Experts of a small language model.
Training: a variant of SOAP for the experts, 258M tokens, 7877 steps.
Below are experts of layer 9 (counted from 0) of a mixture-of-experts language model. Rows are named router (the router's row for the expert), gate (a neuron's input weights, with its number), up (a neuron's input weights, with its number) and show model dimensions 0-127. Each number is 200 + 20 x the weight over its row's rms, rounded and kept within 0 to 999.
After each expert's rows: "comes after" lists some tokens at least twice as common just before its tokens as in all text. This comes from a sample of Wikipedia text that the model never trained on. Tokens count by the router's weight.

# expert 6
router,239,169,156,211,186,196,193,233,207,229,195,200,219,173,187,203,175,223,236,213,161,210,203,239,194,165,208,170,177,199,178,201,173,211,204,184,227,201,204,184,201,208,163,181,179,183,202,197,197,181,187,196,204,205,228,229,186,187,211,196,206,230,171,225,229,184,230,193,226,216,205,181,200,226,238,199,226,207,208,190,180,166,196,195,173,207,212,214,232,194,235,225,219,183,197,207,199,193,182,226,200,191,227,237,213,194,187,169,177,198,198,197,233,220,188,204,190,208,212,180,156,208,229,205,186,179,189,225
gate4,223,185,152,192,205,191,209,217,213,191,223,167,194,163,200,192,179,194,208,199,191,262,230,209,197,225,212,187,213,225,200,205,205,192,229,209,185,184,202,173,222,197,170,217,172,176,160,188,172,216,176,193,183,199,199,168,199,229,197,202,212,209,172,195,183,169,203,201,200,209,161,234,209,213,235,215,180,246,174,212,200,203,212,197,215,210,217,215,180,199,223,179,164,213,197,197,196,178,218,171,231,187,178,222,234,225,183,192,173,232,169,203,207,207,188,214,204,223,214,205,174,188,221,213,198,175,215,211
up4,204,209,178,182,207,214,202,226,184,188,195,189,187,164,194,188,174,202,226,186,204,238,233,209,185,200,198,176,207,226,173,220,186,206,221,208,205,210,220,177,249,226,175,230,178,207,162,175,180,215,184,207,164,217,192,201,212,200,203,199,216,199,181,175,193,190,176,197,205,209,170,209,240,219,231,240,191,230,152,213,203,210,197,182,200,195,210,238,183,178,187,185,214,208,220,196,199,189,210,198,203,209,205,202,242,231,209,166,168,242,201,168,231,231,226,210,205,218,189,198,182,171,204,223,205,203,184,194
comes after: " R", " L", " H", " B", " J", " D"

# expert 52
router,198,205,173,204,230,218,240,163,210,219,202,185,197,192,237,200,189,218,173,193,203,192,168,181,188,233,212,189,176,173,207,199,238,213,205,210,212,230,200,183,167,224,180,186,177,202,204,202,199,192,206,220,233,217,184,205,193,201,160,175,202,189,190,214,217,216,218,204,215,227,232,159,223,226,190,183,197,219,159,179,189,198,224,195,197,207,173,206,173,184,213,168,173,197,224,236,199,193,191,232,221,199,240,194,187,241,176,190,173,217,218,235,189,197,194,221,176,201,166,197,222,182,178,205,183,219,188,204
gate0,205,229,214,178,197,200,204,227,195,221,201,208,233,204,197,228,176,204,207,192,201,192,165,191,229,200,204,234,193,231,201,189,205,204,215,212,198,224,226,182,174,233,184,188,226,208,182,204,235,227,213,219,203,174,188,216,202,214,214,236,225,192,184,226,237,167,240,208,214,241,205,192,200,237,212,177,202,191,206,210,206,213,220,180,222,210,231,208,183,203,215,201,145,194,243,221,227,213,210,225,185,230,200,225,201,253,216,190,195,199,170,192,185,199,201,227,223,211,198,215,203,187,186,203,208,208,158,175
up0,197,212,208,207,228,215,184,187,151,200,199,210,195,200,223,196,180,178,166,221,171,192,248,232,188,200,179,199,181,192,199,239,184,198,238,204,196,221,188,217,205,187,189,195,188,200,214,159,186,182,197,180,196,194,164,190,208,179,181,215,190,205,177,232,187,207,195,198,187,155,166,217,195,165,224,221,174,194,178,161,177,216,216,191,203,212,183,182,219,179,195,200,189,165,167,190,208,191,179,193,201,197,201,209,203,191,183,235,209,176,223,209,242,205,243,182,192,167,179,199,176,194,225,240,209,178,217,194
comes after: " was", " is", " con", " be", " are", " were"

# expert 58
router,173,225,246,226,190,225,191,182,206,176,216,215,207,174,212,175,186,188,175,207,179,186,166,183,215,192,189,207,171,208,187,200,223,225,208,188,220,196,224,184,170,195,190,170,144,205,200,206,212,216,234,170,227,223,201,169,197,209,210,201,213,152,232,162,220,177,194,216,202,218,215,233,225,198,200,205,200,195,203,200,182,193,190,229,199,214,172,179,197,201,201,202,208,220,226,232,228,189,202,167,217,173,189,173,245,197,215,222,222,181,211,193,156,206,215,182,212,220,194,203,216,185,201,194,225,176,209,206
gate1,174,213,220,187,216,218,215,232,232,213,202,209,229,212,183,185,193,200,207,183,204,208,165,216,187,182,146,206,188,186,217,188,240,192,236,203,176,175,201,207,204,201,223,188,195,230,207,185,179,167,217,210,166,202,223,219,223,222,223,217,185,158,205,200,167,204,210,203,205,214,229,233,209,196,174,186,180,198,164,204,234,211,191,201,194,206,204,177,179,173,231,220,193,198,187,213,223,197,164,228,169,161,182,194,178,159,214,170,209,217,204,189,230,194,235,196,206,228,200,206,212,210,216,217,207,187,173,214
up1,212,215,168,230,203,234,188,155,188,185,192,207,185,190,192,184,200,218,217,217,194,199,241,188,204,233,257,189,180,193,211,202,170,177,188,209,187,213,200,224,183,201,209,196,215,201,194,203,231,197,195,200,211,183,160,219,183,181,173,169,222,218,209,209,213,186,208,208,190,213,218,198,202,209,196,173,200,183,207,183,191,188,232,170,224,210,174,214,246,203,236,179,200,176,211,197,192,191,219,196,210,252,222,191,217,234,209,241,162,194,193,247,187,203,167,208,210,202,183,169,188,200,190,183,206,212,237,222
comes after: "-", "^{", " •", ":", "°", " ("

# expert 63
router,199,210,195,185,216,214,216,199,197,194,223,198,182,193,155,183,232,202,161,201,229,225,219,172,177,240,210,210,216,222,191,215,201,159,183,215,197,169,206,236,198,210,207,180,186,184,199,223,203,205,201,196,193,221,234,202,212,199,242,229,175,193,212,214,189,223,229,193,195,189,205,194,236,204,199,174,223,240,151,197,205,161,201,209,181,214,181,175,214,240,183,189,161,209,189,192,191,207,200,172,211,204,221,202,202,178,206,205,219,225,183,221,200,195,214,223,248,223,202,230,168,166,209,207,188,206,219,215
gate11,226,223,197,238,191,213,187,186,154,193,199,176,182,145,210,176,180,198,193,195,218,212,208,230,231,174,220,207,207,219,177,226,234,197,216,197,222,184,211,230,172,169,204,204,228,169,194,200,195,167,198,210,210,188,188,184,199,181,211,166,181,213,171,222,217,188,204,190,225,215,202,208,202,196,212,227,212,220,207,171,247,219,203,184,201,194,218,193,188,224,201,202,203,153,197,220,207,184,200,199,179,188,200,184,194,203,199,183,172,206,219,207,236,222,173,246,211,163,207,195,212,173,199,179,168,177,176,175
up11,230,191,218,232,202,165,183,180,175,221,202,191,146,182,235,218,209,186,204,183,189,238,205,179,219,186,179,231,213,242,163,215,209,190,222,186,218,204,229,182,217,203,222,201,180,205,204,186,173,167,223,218,210,202,160,220,216,180,227,222,192,232,192,209,210,175,163,192,215,214,205,218,198,201,210,196,190,232,190,210,239,218,180,190,202,201,243,219,210,212,200,191,211,159,160,187,212,203,216,186,194,194,194,213,196,171,206,192,201,205,199,224,211,189,215,221,207,190,215,206,239,237,184,223,177,220,200,200
comes after: "1", "2", "9", "0", " ", "8"

# expert 54
router,201,231,196,199,174,231,217,198,187,230,217,211,188,241,180,191,200,194,174,172,214,181,239,170,183,230,220,225,209,206,197,206,184,169,190,193,214,238,229,196,196,202,206,186,188,165,204,195,184,214,223,212,217,186,203,195,160,213,187,222,195,137,208,185,207,227,187,220,260,204,221,225,233,208,199,189,198,195,168,231,218,187,202,224,178,209,184,184,219,220,192,219,183,197,190,180,222,181,206,157,215,204,207,181,216,199,190,218,202,205,178,192,171,176,194,207,217,232,175,201,189,166,197,203,198,198,206,231
gate0,216,206,194,203,187,172,228,210,211,192,167,198,178,224,217,203,227,200,198,181,233,243,185,177,183,200,200,193,179,172,201,200,205,195,200,216,173,160,228,199,166,213,224,205,202,177,179,162,216,192,193,184,178,200,189,208,179,228,204,172,186,208,195,217,217,215,200,224,198,192,205,234,211,222,197,215,226,217,198,262,191,224,197,207,225,207,198,184,189,185,209,218,246,203,162,197,211,180,200,191,220,224,193,203,232,203,208,213,185,172,172,248,171,188,217,215,213,229,170,214,210,150,194,173,214,192,215,195
up0,206,229,190,209,216,194,192,167,204,206,206,195,222,203,215,217,207,208,191,196,189,150,206,188,188,183,190,214,202,180,218,235,192,172,188,200,191,240,187,164,201,199,220,208,193,195,192,209,229,175,199,200,231,213,180,197,172,185,209,189,200,173,196,182,217,209,185,198,178,185,210,190,182,219,175,200,184,174,172,156,204,221,201,208,202,163,217,205,232,180,171,165,194,238,198,222,168,179,200,198,237,179,202,218,160,216,203,205,164,205,213,227,192,187,230,216,216,189,183,224,250,207,168,253,215,206,189,175
comes after: " ", "1", "2", "9", " in", ":"

# expert 92
router,202,188,211,212,187,217,220,209,171,181,184,196,230,201,208,195,200,184,191,218,149,168,166,198,206,222,223,216,198,214,232,201,184,221,179,186,193,190,225,202,206,141,169,209,197,177,195,205,184,181,205,186,187,236,218,199,205,216,242,173,232,177,203,226,193,199,213,206,190,213,199,217,223,198,167,232,197,189,229,220,170,185,193,199,234,197,194,223,219,178,184,167,191,191,154,202,181,177,195,189,215,199,203,196,205,185,213,220,191,201,196,224,243,206,244,221,183,186,215,186,188,243,228,209,182,177,224,195
gate0,216,176,182,199,194,202,190,226,207,193,212,189,170,188,161,211,214,185,214,205,195,217,192,229,201,199,187,196,209,179,214,216,188,206,212,195,172,179,153,199,193,201,209,181,199,217,216,166,217,165,206,176,202,207,218,170,215,180,191,226,205,208,206,212,193,190,211,173,187,186,189,206,198,202,192,248,194,229,193,188,243,201,235,189,238,200,238,218,183,165,216,216,207,213,166,193,188,222,218,224,181,159,229,202,195,199,233,210,203,223,205,201,187,244,216,203,184,189,215,183,182,185,154,197,269,214,202,209
up0,179,217,196,230,197,213,188,159,196,217,197,199,185,185,213,187,194,210,164,199,224,225,209,165,205,192,228,208,190,201,203,224,206,185,208,182,223,195,180,209,218,218,195,188,196,244,190,212,215,200,222,238,200,201,155,180,145,222,211,215,203,251,186,212,228,210,195,196,179,183,168,225,176,196,170,216,240,186,228,195,183,223,190,183,222,199,220,204,200,193,218,177,193,184,194,219,228,187,242,210,205,247,200,182,176,215,209,206,243,193,228,207,186,196,225,222,193,243,220,188,213,195,198,181,195,196,183,203
comes after: " |", "==", ":", " (", "|", ";"

# expert 13
router,187,238,195,222,194,174,206,194,243,165,219,215,178,177,206,205,190,195,164,185,185,185,181,180,166,222,174,221,221,201,183,239,202,185,183,225,207,190,213,183,191,208,215,177,163,213,204,218,204,206,211,213,223,195,237,185,196,214,214,212,201,179,223,150,215,182,193,215,233,183,223,176,233,220,186,218,213,188,211,232,178,158,215,230,199,208,170,185,213,210,174,237,163,215,229,203,208,210,212,175,203,187,200,166,233,199,229,199,197,200,192,188,182,195,220,206,217,192,210,197,188,181,219,232,205,178,193,222
gate13,201,231,209,208,232,208,186,159,209,199,226,208,184,203,174,232,196,195,221,191,194,204,174,203,199,194,199,225,197,179,172,222,222,197,218,236,216,204,192,212,228,176,186,219,218,213,211,210,198,168,210,249,178,206,207,152,232,213,196,163,204,170,197,176,213,178,182,199,175,199,192,200,202,174,182,211,230,192,189,201,192,206,244,179,181,180,183,196,201,255,219,193,212,197,187,212,251,166,161,173,199,195,217,199,179,186,181,152,179,204,210,214,190,198,209,176,219,183,198,217,214,227,191,215,186,204,195,208
up13,212,215,225,183,204,220,201,170,191,198,251,215,214,193,180,242,200,198,183,205,218,215,191,179,210,203,196,225,192,212,183,197,169,212,200,235,216,212,212,196,207,164,213,226,185,216,197,204,201,203,196,228,213,229,211,139,208,200,216,183,188,180,216,171,190,188,196,197,184,204,152,216,202,168,204,198,234,191,180,196,217,194,251,208,194,165,199,200,223,230,221,196,186,177,189,183,233,171,165,155,220,193,186,207,191,190,203,163,185,197,210,221,207,197,205,200,235,189,176,231,206,204,213,213,204,211,168,165
comes after: ".", "0", "3", "5", "1", "4"

# expert 89
router,202,166,186,196,162,206,170,219,199,198,173,202,196,175,195,212,226,218,183,209,179,221,222,190,175,170,219,215,222,219,170,215,209,205,198,173,217,183,217,229,217,199,177,182,183,178,176,178,211,212,207,217,183,184,186,208,165,220,218,226,203,221,169,223,213,156,199,200,193,179,221,192,188,162,214,213,178,174,171,180,179,183,166,208,177,189,177,225,201,198,224,173,214,192,202,184,180,194,226,178,182,203,214,179,180,172,192,223,201,174,251,183,186,214,217,198,178,197,232,184,174,209,209,213,217,158,173,208
gate3,212,228,192,227,207,209,198,192,212,233,228,163,173,198,190,203,229,214,207,218,143,224,189,195,176,192,218,217,209,199,206,215,208,192,179,153,206,170,232,215,156,169,187,204,218,204,212,191,193,196,188,199,183,231,212,180,217,179,195,231,212,198,173,218,210,190,189,195,190,210,213,232,199,198,163,174,196,196,209,234,232,185,180,193,209,229,201,228,202,199,199,195,176,208,200,183,196,184,242,196,176,195,257,180,215,255,209,202,210,188,207,184,207,197,236,226,213,209,195,187,178,182,223,181,214,225,197,198
up3,193,199,183,161,199,204,194,204,180,206,172,182,198,200,221,199,205,180,206,165,187,181,195,236,199,196,144,177,161,201,206,201,141,223,184,214,241,239,194,193,228,193,239,200,195,185,195,213,195,214,206,221,175,210,209,205,205,212,201,194,216,234,203,177,214,194,192,174,209,164,185,194,187,221,228,194,184,186,187,185,206,201,183,200,159,217,182,193,218,210,186,185,207,206,210,200,209,195,241,214,202,225,151,187,224,164,219,197,205,212,193,228,209,216,184,182,215,191,244,208,199,187,189,217,232,176,237,183
comes after: " P", " M", " B", " T", " L", " p"

# expert 66
router,181,194,209,202,249,204,205,191,188,170,177,214,175,234,207,189,192,168,213,210,200,217,218,216,203,210,174,162,160,216,206,212,218,231,211,200,241,187,200,200,194,204,170,216,165,225,187,222,216,171,230,197,183,227,166,183,236,187,216,195,214,174,190,199,203,192,211,227,218,207,209,228,204,189,188,188,173,180,197,172,201,233,206,175,216,212,217,211,176,210,198,175,216,191,191,221,159,186,165,190,207,197,184,184,193,226,184,212,189,170,221,169,229,216,226,179,209,225,213,184,209,227,197,232,198,235,205,170
gate0,213,159,201,173,205,190,190,190,196,219,222,206,235,186,215,188,173,205,199,207,194,181,216,249,210,189,183,201,169,205,171,173,197,206,216,200,180,230,193,203,225,182,222,211,181,232,191,181,218,207,190,202,206,216,181,216,205,201,216,226,196,200,211,183,204,175,209,188,229,203,185,211,206,223,234,170,191,207,157,195,194,210,184,202,220,199,246,225,240,226,198,171,197,187,178,231,176,191,196,198,196,218,200,198,228,205,212,194,162,153,213,201,230,172,196,167,168,192,198,212,214,204,141,172,165,224,198,208
up0,194,188,244,188,244,212,166,193,176,175,195,167,219,222,210,220,196,218,210,196,194,189,180,213,233,211,201,207,229,202,169,206,247,207,221,221,188,229,202,162,207,191,196,213,214,221,219,187,181,198,171,197,198,214,203,188,218,176,196,188,196,219,207,194,216,157,195,219,190,203,198,209,194,222,226,227,217,188,204,166,201,153,207,188,181,233,187,197,193,190,188,172,217,193,201,245,194,194,227,188,236,212,194,235,177,172,183,202,200,190,185,212,202,197,224,210,182,185,157,168,161,206,208,188,166,219,206,232
comes after: "==", "\n", "-", "===", "ical", " and"

# expert 46
router,201,213,176,191,170,220,196,177,223,197,213,217,213,179,198,214,216,216,167,183,209,198,200,205,178,222,201,168,188,215,209,195,214,194,169,224,220,225,220,174,205,209,213,194,184,193,169,219,193,184,167,210,190,236,172,204,165,180,157,170,216,165,184,190,221,198,196,171,193,197,231,161,201,208,181,231,170,186,204,235,185,168,207,199,179,172,196,202,206,176,230,181,168,195,225,237,165,174,175,196,204,181,207,194,190,228,205,224,187,212,231,216,215,185,190,215,177,192,175,196,230,236,182,188,177,189,199,212
gate0,199,198,207,204,208,224,190,174,177,203,188,218,209,220,191,196,199,194,217,207,184,191,180,207,220,226,234,215,212,168,217,163,203,213,174,193,214,221,212,185,161,184,205,222,177,174,161,231,221,215,238,181,229,201,201,226,197,220,196,192,203,190,196,200,195,196,133,216,229,220,184,182,198,174,193,231,171,217,177,205,193,199,223,238,189,230,223,197,195,174,200,195,195,184,180,161,199,215,199,192,187,164,154,176,201,198,204,184,214,232,227,181,193,194,170,220,217,209,195,210,206,202,233,228,188,204,230,233
up0,216,211,203,179,205,191,220,187,210,171,182,227,178,206,221,207,199,197,210,198,190,195,246,186,183,196,189,175,179,206,219,187,180,197,247,212,202,172,220,202,217,203,193,243,225,197,213,167,189,222,233,198,178,212,164,192,226,183,225,239,232,198,228,207,207,231,226,224,203,189,229,191,201,230,209,203,209,168,184,207,197,196,220,180,185,233,195,217,234,208,216,180,177,234,183,195,204,221,219,204,210,194,228,224,201,193,194,200,183,169,201,207,188,226,230,180,202,175,232,240,192,205,183,179,241,171,174,184
comes after: " was", " is", " were", " be", " to", " are"

# expert 64
router,212,225,208,185,216,227,199,197,188,148,190,218,162,186,220,225,205,192,178,189,226,164,187,222,197,229,173,191,199,220,218,174,192,195,176,214,184,214,171,220,218,182,195,177,195,213,191,175,204,177,236,186,152,194,204,172,176,205,215,188,199,192,241,205,190,217,177,211,195,191,234,196,230,176,177,199,174,171,170,188,190,174,212,188,225,214,202,209,193,192,213,188,173,195,198,232,206,170,206,180,189,174,188,215,199,178,220,184,218,171,229,194,195,179,195,167,180,223,203,176,231,221,173,195,177,218,216,165
gate1,199,194,207,172,220,206,196,213,219,165,216,220,184,158,187,193,215,194,181,187,178,191,182,187,225,192,163,223,179,237,207,194,208,164,198,221,211,215,178,215,180,178,206,226,196,173,215,195,200,239,223,206,176,204,221,201,208,175,173,203,202,218,224,186,206,226,161,212,182,199,197,179,210,235,193,248,219,221,205,154,192,208,206,205,207,218,206,169,203,200,160,143,168,246,207,210,215,201,203,202,219,184,226,211,190,204,170,192,192,207,228,223,188,188,195,224,188,179,209,199,191,205,183,173,198,236,204,192
up1,197,174,205,178,230,197,203,187,184,191,207,180,222,158,173,202,210,191,166,206,183,202,220,188,199,155,185,177,178,192,207,251,191,158,191,180,179,173,215,206,183,194,222,216,212,177,179,200,210,247,195,180,208,178,175,201,197,184,198,240,177,203,216,163,179,196,187,208,208,197,151,213,186,220,178,203,202,171,187,192,180,215,198,212,218,222,169,174,222,224,205,182,180,191,218,168,171,177,205,216,193,186,200,222,187,216,199,207,219,194,204,211,199,176,163,191,214,219,195,146,196,214,212,219,187,204,235,196
comes after: " the", " a", "-", " and", "==", " his"

# expert 47
router,216,168,220,205,200,204,201,211,187,214,245,210,191,226,216,221,185,217,190,210,174,177,175,216,201,178,205,239,166,211,223,184,232,204,215,186,202,162,215,223,226,210,193,192,215,214,191,220,217,212,188,222,228,191,224,179,234,204,242,194,239,191,197,221,228,193,231,205,185,192,225,230,209,212,166,225,176,172,201,193,163,207,182,218,214,192,179,224,194,225,182,168,215,178,195,205,196,226,201,217,203,217,232,206,177,177,231,220,195,174,176,176,223,217,229,209,181,196,181,192,171,204,223,185,184,196,230,196
gate0,192,213,175,199,227,215,178,207,186,193,187,176,173,179,200,211,150,199,170,193,168,191,182,218,200,177,196,222,205,195,196,221,258,215,221,200,207,207,175,190,213,208,199,200,185,195,255,212,190,235,215,202,205,199,226,202,181,189,189,186,209,163,164,200,203,208,195,190,183,230,200,207,190,170,219,243,169,180,199,185,202,197,178,178,204,217,273,206,190,217,176,208,214,204,187,193,211,166,230,189,188,209,177,188,221,203,200,217,177,212,197,182,211,228,210,236,195,211,192,221,207,223,234,182,202,222,225,210
up0,178,163,177,145,187,199,186,223,186,221,200,173,179,228,233,212,209,195,166,174,207,200,221,204,227,215,211,232,202,189,230,224,191,197,218,212,189,212,177,154,225,185,223,195,188,246,205,196,198,192,189,200,204,196,206,212,246,186,234,192,164,227,187,199,200,199,206,168,177,216,200,177,205,238,215,199,180,181,183,211,194,203,192,222,191,217,226,199,204,218,201,220,201,189,170,207,208,206,215,198,186,213,173,179,170,180,213,193,155,242,163,204,218,204,205,179,205,217,191,218,187,227,186,170,181,194,218,196
comes after: "A", "I", "S", "C", "E", " C"

# expert 41
router,199,212,226,232,167,191,231,192,179,179,199,179,211,209,184,202,208,170,190,184,183,191,222,204,228,220,205,223,221,243,210,214,199,213,203,216,175,220,210,166,215,222,171,213,199,211,170,176,184,176,176,216,207,180,200,184,225,188,222,165,197,194,215,219,212,228,201,187,225,210,175,221,202,188,199,198,191,189,188,177,238,178,195,220,171,231,208,235,205,231,226,222,222,222,231,175,224,213,214,176,238,225,157,219,196,207,201,180,206,189,222,188,215,221,221,213,171,217,221,160,190,207,201,214,201,233,184,208
gate0,190,186,213,206,201,184,215,209,185,200,180,180,193,186,180,186,226,148,213,207,208,257,217,165,181,200,205,225,213,192,210,201,199,185,203,209,177,190,200,220,223,203,177,187,193,226,173,190,172,208,201,213,157,227,215,205,230,190,201,221,215,176,200,217,197,209,197,206,197,202,146,211,182,204,200,279,189,189,194,222,226,205,190,191,175,234,237,175,191,199,179,210,226,235,189,197,222,209,167,189,190,199,228,218,216,176,201,194,206,204,183,208,211,189,220,217,220,223,203,179,202,205,183,234,166,213,177,212
up0,200,218,218,200,197,198,214,197,169,173,179,171,203,182,223,168,211,154,215,196,227,240,238,163,169,167,222,245,196,203,239,220,189,198,186,221,201,170,229,207,215,219,179,206,185,209,217,195,173,197,207,192,175,202,196,221,235,192,212,194,220,200,196,219,207,179,169,199,180,209,197,206,189,193,192,231,205,216,196,218,212,198,235,166,214,198,233,206,187,201,196,224,214,208,184,194,208,206,206,169,210,183,195,189,217,194,197,179,216,191,188,224,217,227,214,219,190,219,221,188,212,181,157,213,190,268,185,219
comes after: "\n", " |", ",", " the", " of", " at"

# expert 78
router,184,208,207,193,195,201,171,218,185,199,200,199,247,208,161,183,207,196,213,211,163,176,200,179,166,205,233,184,177,221,194,179,174,186,215,184,164,214,225,190,236,203,203,186,231,173,179,246,174,200,197,178,209,187,237,190,205,233,202,206,212,208,224,218,229,223,238,171,203,183,177,218,216,199,186,191,198,201,217,194,210,211,186,231,170,166,171,189,190,182,213,214,226,195,203,200,207,218,204,195,196,216,181,188,203,180,228,212,220,230,190,177,229,165,210,202,159,198,229,182,191,204,226,206,201,164,171,205
gate0,186,222,229,177,197,185,161,195,195,199,203,157,167,218,177,195,189,159,208,202,159,210,192,189,218,196,170,220,182,198,209,191,184,164,199,188,135,196,196,226,207,180,200,201,204,191,203,191,183,216,184,236,199,206,193,227,234,225,209,189,199,184,207,167,223,196,212,194,219,244,176,206,196,195,255,225,198,197,198,191,202,229,197,212,250,216,193,203,188,217,229,170,194,204,183,194,197,194,169,215,196,223,190,207,196,205,183,185,214,221,171,194,220,184,248,177,191,218,182,227,202,220,206,193,183,210,184,210
up0,191,191,229,211,233,227,198,194,210,199,199,223,226,200,202,196,187,183,224,206,212,199,193,204,171,211,202,205,215,206,183,185,193,186,237,155,207,197,199,202,216,213,177,162,199,211,187,198,198,226,203,138,206,217,202,184,195,201,163,222,245,172,221,188,167,209,152,174,202,217,188,196,193,207,190,207,200,200,187,200,205,211,200,210,160,214,215,173,186,210,228,233,195,183,214,198,195,214,178,189,219,164,156,168,171,160,187,183,162,177,185,174,165,212,211,183,203,214,205,181,203,217,206,198,195,236,185,171
comes after: " of", ",", " in", " as", " with", " is"

# expert 77
router,197,218,185,189,253,204,187,179,179,188,202,214,219,215,190,164,185,200,193,207,196,227,185,219,198,204,179,189,210,190,226,193,216,169,179,174,216,182,195,224,211,200,175,203,234,170,205,184,184,168,236,203,214,204,232,187,187,203,193,197,163,214,227,208,217,203,183,207,180,172,176,198,183,190,191,193,214,201,173,194,220,227,192,237,205,218,196,176,195,161,188,199,218,197,189,209,258,216,174,196,193,231,176,195,231,200,208,175,184,177,203,191,174,187,162,182,177,237,194,237,229,244,177,203,215,225,198,198
gate0,196,212,174,165,230,210,198,230,199,209,190,206,182,229,164,182,188,195,213,162,213,194,183,210,182,262,207,180,195,193,166,202,195,215,200,185,192,214,184,203,186,231,194,203,172,193,205,196,208,200,195,168,199,194,187,237,187,220,181,220,193,180,190,231,186,255,217,221,224,183,190,203,239,213,189,219,227,202,220,178,217,222,210,181,218,197,227,207,180,220,204,219,202,169,182,208,162,191,167,184,182,186,211,194,222,194,202,170,185,200,202,179,197,225,210,191,214,199,247,225,194,230,196,194,183,197,150,178
up0,212,201,173,194,201,180,198,220,240,219,211,223,193,221,180,183,173,219,195,178,214,215,191,193,199,250,214,189,219,190,156,194,163,174,154,182,214,192,180,188,203,191,192,215,146,179,197,193,223,223,204,199,216,158,195,230,192,214,181,184,182,204,200,231,178,209,195,217,190,201,194,178,201,214,177,191,212,198,216,200,213,208,191,188,177,207,188,186,165,186,221,223,204,201,217,235,191,196,195,208,193,206,191,228,168,192,172,205,204,173,238,210,187,245,193,237,212,222,187,237,245,216,176,182,177,213,197,191
comes after: " of", " in", "'", " to", " with", "."

# expert 31
router,198,181,214,207,175,167,179,217,203,222,195,205,214,177,190,204,219,186,191,190,197,175,197,189,227,201,214,206,173,180,201,183,210,200,194,218,238,197,216,182,227,202,179,204,204,228,224,175,199,180,220,225,196,193,169,228,175,175,184,198,186,221,161,203,227,168,189,185,194,189,217,175,216,195,233,203,160,178,225,232,231,171,181,237,164,205,194,190,180,175,221,223,201,194,180,218,209,192,165,208,208,212,216,198,185,159,183,167,186,210,214,211,225,219,232,190,169,205,202,169,172,183,230,217,160,206,201,224
gate1,221,208,212,182,198,225,227,217,200,205,223,186,194,200,192,230,171,216,178,206,219,199,196,204,200,218,215,180,223,204,199,185,214,166,203,216,210,202,191,180,203,198,197,247,213,226,238,199,215,175,221,174,215,232,197,176,228,180,233,208,234,178,190,225,218,180,224,211,228,192,239,189,192,176,210,230,182,212,219,235,186,190,181,203,217,218,214,214,216,232,223,191,182,189,160,222,204,220,181,191,233,196,184,182,206,190,181,160,179,205,178,224,200,221,209,202,187,207,198,192,192,250,192,235,181,206,145,200
up1,201,188,187,205,201,225,208,192,197,220,185,239,213,160,198,196,182,200,244,211,195,203,204,225,220,243,169,152,183,184,191,210,197,173,180,205,220,214,195,138,225,169,181,180,208,205,206,200,194,228,217,197,208,188,181,199,193,218,185,229,194,200,203,218,161,186,199,182,209,183,229,194,200,182,227,211,220,190,198,201,163,202,211,190,188,241,204,184,194,210,207,210,193,206,143,209,141,198,189,179,188,199,212,199,171,202,159,177,196,200,199,231,189,195,186,221,191,211,161,202,186,225,187,198,216,176,193,186
comes after: " K", " H", "h", " G", " B", " N"

# expert 9
router,207,192,232,195,174,210,210,227,168,168,202,197,213,222,225,168,189,180,216,196,195,191,207,167,172,176,187,204,212,253,156,203,192,215,214,221,219,182,209,214,201,220,191,206,184,217,175,222,179,222,218,183,218,200,165,154,205,203,181,211,192,200,217,226,208,205,228,186,188,194,186,247,188,169,199,232,174,186,200,223,189,173,198,231,176,248,227,218,199,197,187,192,179,186,210,218,203,197,213,198,207,222,175,208,177,199,206,185,197,199,177,185,221,223,232,211,195,194,229,184,202,207,197,168,197,247,193,230
gate0,208,210,227,190,247,229,222,212,228,206,212,208,212,228,192,206,226,202,176,189,176,189,206,220,222,206,189,192,215,221,205,194,205,205,246,183,176,155,162,186,178,187,209,169,212,181,225,183,176,188,207,194,206,200,207,185,238,207,245,231,213,181,185,191,233,183,214,230,190,215,240,205,201,230,224,204,197,180,179,239,196,190,207,219,172,231,210,225,230,195,217,186,179,203,185,190,179,196,202,176,173,174,205,207,187,174,200,158,210,211,199,218,191,200,191,208,196,242,206,206,165,216,178,186,219,205,182,212
up0,191,196,224,203,254,213,211,221,224,202,215,172,190,190,204,166,210,160,167,178,193,196,203,188,230,216,176,179,207,225,201,187,223,196,218,204,193,177,202,191,202,208,203,146,231,192,213,178,184,176,210,174,215,160,205,199,228,214,226,192,221,226,236,224,255,184,200,206,196,252,182,188,224,208,220,235,202,182,191,223,209,213,206,205,192,237,194,240,215,217,217,201,211,206,183,230,173,201,198,161,176,197,205,237,195,202,181,188,205,199,203,198,195,217,205,209,199,215,234,200,192,200,225,217,211,197,196,215
comes after: " the", "-", " of", " The", " Mc", " New"